Weights of a small mixture-of-experts language model, trained from scratch on English Wikipedia: width 256, vocabulary 16384.
Below are experts of layer 6 (counted from 0) of a mixture-of-experts language model. Rows are named router (the router's row for the expert), down (a neuron's output weights, with its number) and show model dimensions 0-127. Each number is 500 + 40 x the weight over its row's rms, rounded and kept within 0 to 999. Numbers have three digits each.
Before each expert's rows: "comes before" lists some tokens at least twice as common just after its tokens as in all text. This comes from a sample of Wikipedia text that the model never trained on. Tokens count by the router's weight.

# expert 68
comes before: " of", ",", " in", "\n", " (", "."
router:484527562462539471504491472452536480434553461543471527516455492475450525566434475507482414505521534493478436489526510480487507508531575556504503435543505517540498554533469528537513459458541482532466496495492472504551493466494505509482499479560532529422489514566484491476486555456541532467503517405540520462440438446476484509547499568438454430458515507486470493506457555495565521552530
down0:504490519480521533506486456454428525532465481490456458504483502571481514517515463485474510501520490471495492544574496504400504502483462565479494460469541543526509493505450544440564465551491362481473491471560531443394518569517546559451495583531562552523583558511617550462509544510503509525548576515456460505521467357474587448521531523453581506558497490512498498542575526459476459522478
down1:506531470476460523460472549473493474400503559533419472543488493471531532504528560359474487494447468415509494440485417451446547507460529438540513519513450546524515559510505459535472500484513554505552489488588511426540517536486563500551462460493425501493483468528522549520442498554598497479529483486494570501488528519454483535542491479433444523488505533572484526489508472531506579523483
down2:461516520529460454568446500516515482519519510529566492483554499438468580485469469559538503468498511539516584488466494469602492566481486499506532447505483557399455499536506485438565496525547442492467527520527493464556484495455457489507563570561504436526472428540507509417424544506492468480501518509443507493503517500446478462520461527438435569431472516469492452547463511466475482548531
down3:549536462469511477526444483478492512428563524465488528486507509432555529444450528517545488473475477469521506500555459545524474469529523486554460506506462494454522459467514519501505554501536584497554425496508515546545565479509476568494496509481442532458516536471486439506465519495480476518492462567482553530552559483462470511513516539420438493511568525525454466490524467479557520502465
down4:518469533497517455527486487417459447435503510534431458492532524492491446558427486552491540481583496574467492482449530430497484488516486439458514521518445502532525525510508416587536520491556512425408560511517500468473501511503495516520451501447526534558567466473526547516455518496500509498504521430503540477486436466464541558420556513491546437549458522454487498421483495483486534497542
down5:521485502522518467478439657424544496496546525521543442471503504537516573457482507473484473545510428540542413538480481441457528508508484473583536459402445492469526523509445494436491516474499511462511481416511484518449547523498442485534506518467480512490533496496522496543515532517551519557556494487450540503526521449559544528524472578488476457541423478483513487510545498549560563563446
down6:516540577492559516506460447536492507517461585476511477514491509510522550470492510413558479459501554554449492437461506551445541477564500449493509496485470484501509511580550515532511514491542511507520533455547545539568553475488501551444462501561433434452545472525514496495502529448443476538413480550468484466517403502549490456525501487411509465494420347590503479507537539560537481478479
down7:535490443549504440468586515494503457539494506572509488459492440490485540539544532527545556512567554498531449471498502500476478479458554465551494542547522498563544547474530522534554486541499527498468605506531508561544515589450480546488529520460512497476523496538461517529564532459498558539493506546440493484508531588523558489554433545469500480520512465531513538492468526551452528485539
down8:422490473458420497556541497543449440531491509518571553539536509416478571473489469462549544436410600460551527498471470472546516493490491471446459502523470551433529438453531485505444500576521470508538550485488465484522450477512510540526516507492549408496503511528460501576575497510497560517542479423460523522482533548531488472551483433424501544491537473524489455513594514415549594539495
down9:506544556457486493468480514485506431485495541465577555554459498436466489490431453445488467492568478515532488538491507477520467501432457509487531582462429493489471491434569492524490550533500541498530476558496473453450578539493549535516575511490437510515550472449494610497408508458513624484596505478459543511501458472497514466540523478514486516503433482515426491484489587525476521445502
down10:489528517462513537463507519489488400508511509538560514465533497518576494502550428456568557493503444511486427484455559499487508567537435577484447540537462461489464518537497520529444483504438530461408471454515455558524549488508470454494565504545489488482583544444518424525457517553526542484457467480509548506490428535550539459514468551452569533590498545534464519544432541544453430488448
down11:588511550493499508508523531463515477451510490538556474445478487436492447495575551491476504493433465482531521494503515516436463495582516518561528452459434439546429540461482526500442486448435489436390444475505481460499597579479507520521486545504487555471524512475500569486479506416535453445468520503504492448420483527505567486510496521499520480452464483513512486506531520522516472513504
down12:511446584512528495477389470502470487477504463465462482480549554554484503493514599492540501462518495487505510504461510559435506565564476483458438531530479448511525540556458564538480505492494516459532544530475519481461478513453492513494446434592490551500525497499459472574453467455474442425448514539558485491494468462561535522529468537511515482503477509487400493464561507481530489469470
down13:441513523507532499465544514502611479551518549525606470549503541515491519529518492530458505454449592447442508536512478554490598499515502475533458490500495498515498458502511477468560478542520542507513503522464518531415474507485473457452470438403498496454492584561522504534508482465450489498546536499442474470439500524583517447565508460540566550464525418481467399472577530534498504452437
down14:472482562547525536457430582528448447506595461494539535556531431494531456548446565466502512527491477533464518547451506500523507624558515532490457479473573543408549483439527494491395446518539433481574512505572433479442489552580485499452527549481486497455531489479521530492515491517483538493446486545528434531516471469495568480480484449529472515535470477480449523509504539496506489524457
down15:533457475533473508462503478486552463468534490499513545530490479465529500491519479564517511468547520590527541453577496489454457536517458480506485507447512530402493489522505433493543451400510476470514457497507507525402508404534481470469523406485533528529600564490479544446525488479575554515558566516474501476483527487478472495537565447538498468495505554491483519469469504453537540574489

# expert 65
comes before: " ", " UTC", " USA", " Animalia", " Apps", " \""
router:467484477473535536522441532560550511496537475528524431427542477441490551506497507483409499443470520569506530505435540537507484513463500462462506528458507436521475540439448471443490561538542526589484549547533585471502497498467407494546533522473437448571558527508489504441463479455509506495438451501426494425510515480457504548493454465517499516504555486498583451553475505476508471478457
down0:505474510524571442528563548455535480496554437550496479534487481477483595503442491558438515531445456588514572494523482497530505554509454439544489464446459521528497490440556477542479533537514511427489495508473517523530540473579516512535414493520479557394527385481507580523536520482526575488553514544553472501530556539455584548479575528571491582488482530476499549483522512504454512460485
down1:452526472466471470483538468549496587486544474502575522469475462471448434477554651494490478448486451544481516481573595485477526543452484453532465498550484515475482540489486545487484511495529516540489513549497508544500492519473493469416530536465507427415420464461510485443473537475489510503460442541495538512489499529512504506502509484532532495464473455468469451507463487547499507423409
down2:536536510529475512521502524560495513527506486540544478525469499439506521462521403495523515504508506472483487537505522475509428476487484498474524546493477506460481482520507446538468458460431489514478542598455439506526499490488578482473419482520388507477579465493582450493570433449554400529530452509421498552511454432586466512509505524484549525448478479491490554530499481528473485476465
down3:538519507585555509542487457464483526486475539565453547541527505515546477511501455450540535563510535450491546477463513542502512426571572566517503510495494512505523383535479491506561569464419466443482509541557578471533510508491428411490471483584521548426491557449530449474460556470519566474501585475498512509512447537469514523532504449534457469507495481491523534474472514539397484489530
down4:516524536461492481528469486527488462524483512453578468508462573488476468492544533441428491425503516535487485505526569473507506539421479470503571538505535460458484580460462463529539507475504571517514582502509536504585427493496489496503523495517587528532518535502534487505492404476441553538462482477510560464492452520501433442488522562549524554541514399546603525479460536488510507407548
down5:515494534483483519535488438524439546500550536551509512466547503483569596562505465481456504492485414469477507456473495510438499482495487493480518569488491492551520448519455590487527494408422580441522474419525481464500453535576511476546518484522464516565496582546453424491528423456497479531532526568521494518511506486482538478531547505465519450506481508480471499541526482474495423506395
down6:481502534569526470547503510520495501510546578428533541497502542464480503549536506442492501422504455542438437515489510471496453493525478385488471497501475526491532517464526493537553445475470518558450523564573488422541499495535533527498523506570507473536498477458487480523518533468426592515518468477471474496536571448471477535474563485458515532519502523567563546560535488490477443547476
down7:449488540497465553503505492482451430511475464481379519476469472470504454440504496503490554519526514516558465517505427361491499454500519504500473525510554489520427534486469498481477504490479516540452482522510511464431503504478477472448529502471507466502478487488538464519479532478494474542466496460600504504490472450487512430461496463527460530502568505450572517494474505463486489522518
down8:529485486422437523473472423558510505461458547483512518496510546499533481446475559569523531537533457506443474547456425559530557474455493504449509475445422498554454555532543562473517464498508494502500511489465563483490444530458458600522542489510541577570464529498526489434509556480548505496566476463490507549455477494494409522515527462518545502430520510424445483494474502486491487468456
down9:483537529498528444490526506514458483538539512506443492410533528541454506528556507475605552409522512431518498431522456542510447615505523528497510467506545474516522511534488527576523500438598467462468495473522499489499470442467557485475502476518489513485599566474495497514458456459527503483499497474457515477502503509435524512475599500539456474480530438488485496475525441475459407537500
down10:558490510542504524459588576468536517478556486484487503589545541575500454486467505490491554492484487557505451533473492461459442468529518478422540516413454525544494573442424494489475525515481562481497513425388500527453511516480504443462461521514467567550473505502455535491461538529529499530559508462453548500517471492532496522497583613456540515533501496509531524557528493540484472561556
down11:465494562514501540558478478509509574454474537521443491567524472556443471494451432566483573571541545466502458521532539494535457502477505440513527539469438532515542503500456469552548472550471486482492470487462536500532489519454521579543496556517494501446508525470526517456514427522533453519545492491534524467521477490504510471558486555518537510479451481547569477427496422452484435547485
down12:481524469537566475584525455519480562573504424512527489527532550553557503480425477587466455458551453447513526548494490487490491509494506523547476464539492554514521530490507451501553496552496451543496503451523457520450483524470486543551494552530523467506473534467533553549490459455480469487494487468472456469439417488546544512479510550480433444542514494488458483521529478465448529470493
down13:538466533498532511469446578538468533459451477568526450569497512560555532501477516501499517467535519493487545472474399500570581536478498509574412463415500487450559477528531560530510477532453513458481552460520440463564504518498607426478510437419476513488510535489546536492482420515520565501477438466528466515489515534505505511477498479536474445474483504492596536541496522548487465493473
down14:514484491501504544474424525545499509535544514493462479536501547487439505590485408543483531502433483535506495530524530477489486513536423528465450602563438551474456488422474518455531552434533501559484434511417542574550531503490522512525595474427520536542521537514534530546496538418515467495575473467547564461500473474448493510502522483612492447521464523462542430471519510451487487508512
down15:547468428519503479563516487462581540492497487473448450524440441495469527506499498475512495482504536468463427615505494595479480472490550453496484541535502499413519521421506433548547536522503457536558505500529519510557450486527477440581501477556509590475493498534476493471515513510397510511456443473489458545525545516509457481441523534475520419537514534519512507491442522532549543557479

# expert 7
comes before: " ", "0", " The", "00", "5", "1"
router:494468467441538527529468522374543477519588512504505529482439549461470541518546501530496549468445472510551527515522476446478510530511563488525474438446481497510551504516461555458556484527521548471483583474458440494549501443458480509498538490421481477514529531518472493446552545486536553556486494451577449468576467501596517414457559561457446524455517546520549503537464529540481461473466
down0:612531495502510535536548472492545450474503571504540489365497484450514440461521499428515504510472438439514428514585522537504521490512462551442513421467564555503521471509504501429519436442473499543487499455518537498490493547497576545542464583544534485443479491518479506531519434462591485475479540510489541501483472509527495517539443490552532548510443484437464456541535549539451486496515
down1:486477465505482531468480503548512526458518457519525470487421579481494490484499512510506511487485575502500518445470480482440516541531476547503456454496418521494475467433502485472429463526529571387502479516469533498472474508431493523497550502561461522497492532457492535462501480485581572514507470432480482502545416541518446483534409516571533515504517498517527534563532491550516471539477
down2:481448538607525433459552496506506495480501459519366473494551516425501500548516435435457503505481523469562487520509444463602495434495474543564430421471562475503508456447509551474480444415429520499461493536534499496494477503624468498503485491408486517476480541533491515541539483498523449540514482461473436504475487533486525578457513545558464503477437536476520486497496511526534541533502
down3:552514470455468510526550526499441478526459515546513515450522524476469494501506530493555519506492496457524522493444448513500500541516471531464463500508509524512509500560494483566480450536435503477522465483446418503475582482519549487568442460458435480450534558447488517582487497541508446473571504484490480476454482506496466466468414524522494509446532481475571466532524491530548484492492
down4:500450475548458536448459511496487494488518525543470477541428553594492449529547509483486568475472514490447558505469472467458541526468487516518471488463498578490465512454450523463448513521518468504443534451505506478426579466549537548572435424441474463483483590540441601385485503518459417547470421518458566450457508496551513479563473530513500521494401539471541486532513517495488465451479
down5:568438455503488440522453420481553537530474468441487524507477510526492556448474517522521536603481503502506505507513517441547560516529503491471480524520446500443474582489484587505488500547487509522499449485403444524520406486439471490462514504551496465465453476459439525500470431544402486543491472549504546464542489501562519477478494497451481457485458487532423555521517462553500490521589
down6:389445576471468540464480501488451519516525559485546533530443518488524531491500502498402526505548519424491522524457516498509454507518555476459541495443554505505538460467529446488482460465470487511499460575452491507500487463519498500550496467481474527483520482531499572479554577452570469525467510510459480494504500546502517508581510548544519481541473560516416517484434456437475488461502
down7:468521478474481490564503560515456451486503484472529385476506604567556483509478549484542480544516480447442433507487472529571476509477465514596452521477544555498534523562513501412453515520494535517470527497520482463457490481537453412542487586454521507526537492548502499501495493608496498463420517457586510531514508546465424446509544506476497469432564524472504534492469447493474459548526
down8:449479459569537445537520552519523511499523552438499473541587475468541482422443523445494472453504538445470445499478529446554507451463514527518514539618600460482460540516516466491424533541413546424547493522504463491486536575544530450544565501516442487465523471446476478560449450538487500490553545428496502527518555458505592553480477487453494459505468419553531502525423489508487545514503
down9:516563495494535547523436468460568470445484596428486522460523527530532463499542567495504531497560444493546558551481527471450532491513558455505513526422529490521567434454487489494522540477535579605470484505519552536452449499476457548506530527536472520442460495483458471566487515449490500542550500517496496527523562430486557450504523466517470516558503467497551518485574484506554490547519
down10:486498543471531481479481563576515464543507456496542527463547473479443521454458552572407448497517476549556482462496526529536514434512483481472529504481503487483492487547523587448516524458447485506452461556450528432531407468473528413524518518589472568547487514541501523541510486450446509578431504513524546520453487541501579544513485461514472486522468492491550472474472490532496528478519
down11:444463566475512476543495472410590469456531488516478552527441514498535551513498511472528434515485488480444462560538437521509521499465498448521541463409523467487484527425512526531491476508514554439463490453482485459485513497451437497510548513570596518558401436483500511460484505499436437455437486523610515503523411495510547552505520469450518572485491508484471573481498473495512454538531
down12:516517496528502475504476452522548482470441522589583498510470469457485556502480485460489472618509446511536516471547536472457562498471463486527495496467501455554502545494490530513577549490467533552470539542442514512415540495458442550525521519531542515524502496488510517508511440521568483490471474534570473462465465454450546494626494548530531479466536430536551464515495517439461471540451
down13:604467528507496519523523507524515542508484537430514488481591608530472495494444459560521524498481485507498609486551591498513537552457474531514521525495476462488471529556474506553477525508535452541580558450533516445509527450522546493462512404501535558535473492472431488459468550431503513501536583444535501498484526447535481467438507427477493485499475502502475470556535478536409473491533
down14:509518551443504501492488488474501559508485562508471465480490506505529438529538491566500466482530652567474565440455508534566501468482494498483483586542440534444450463535540507498382519501446605543505524460509584510520509509437470470479517462487590527515498538526463444545482480501459481542506511454496464520474449600469461464527500450461449509405481545435478539514533475540522528561424
down15:523438443534472517462503541513580575492567519493471513514506575553519462543444485541520427507557480494491508445467429553574515544606580487491508469546500553524415488481507553537446512460492532487469520507480468616515504531522519477499503556489566471502512547489517567484467564555448455478556486505464530478529560440512519483477458588481485445440483536423482475491499495513580527427494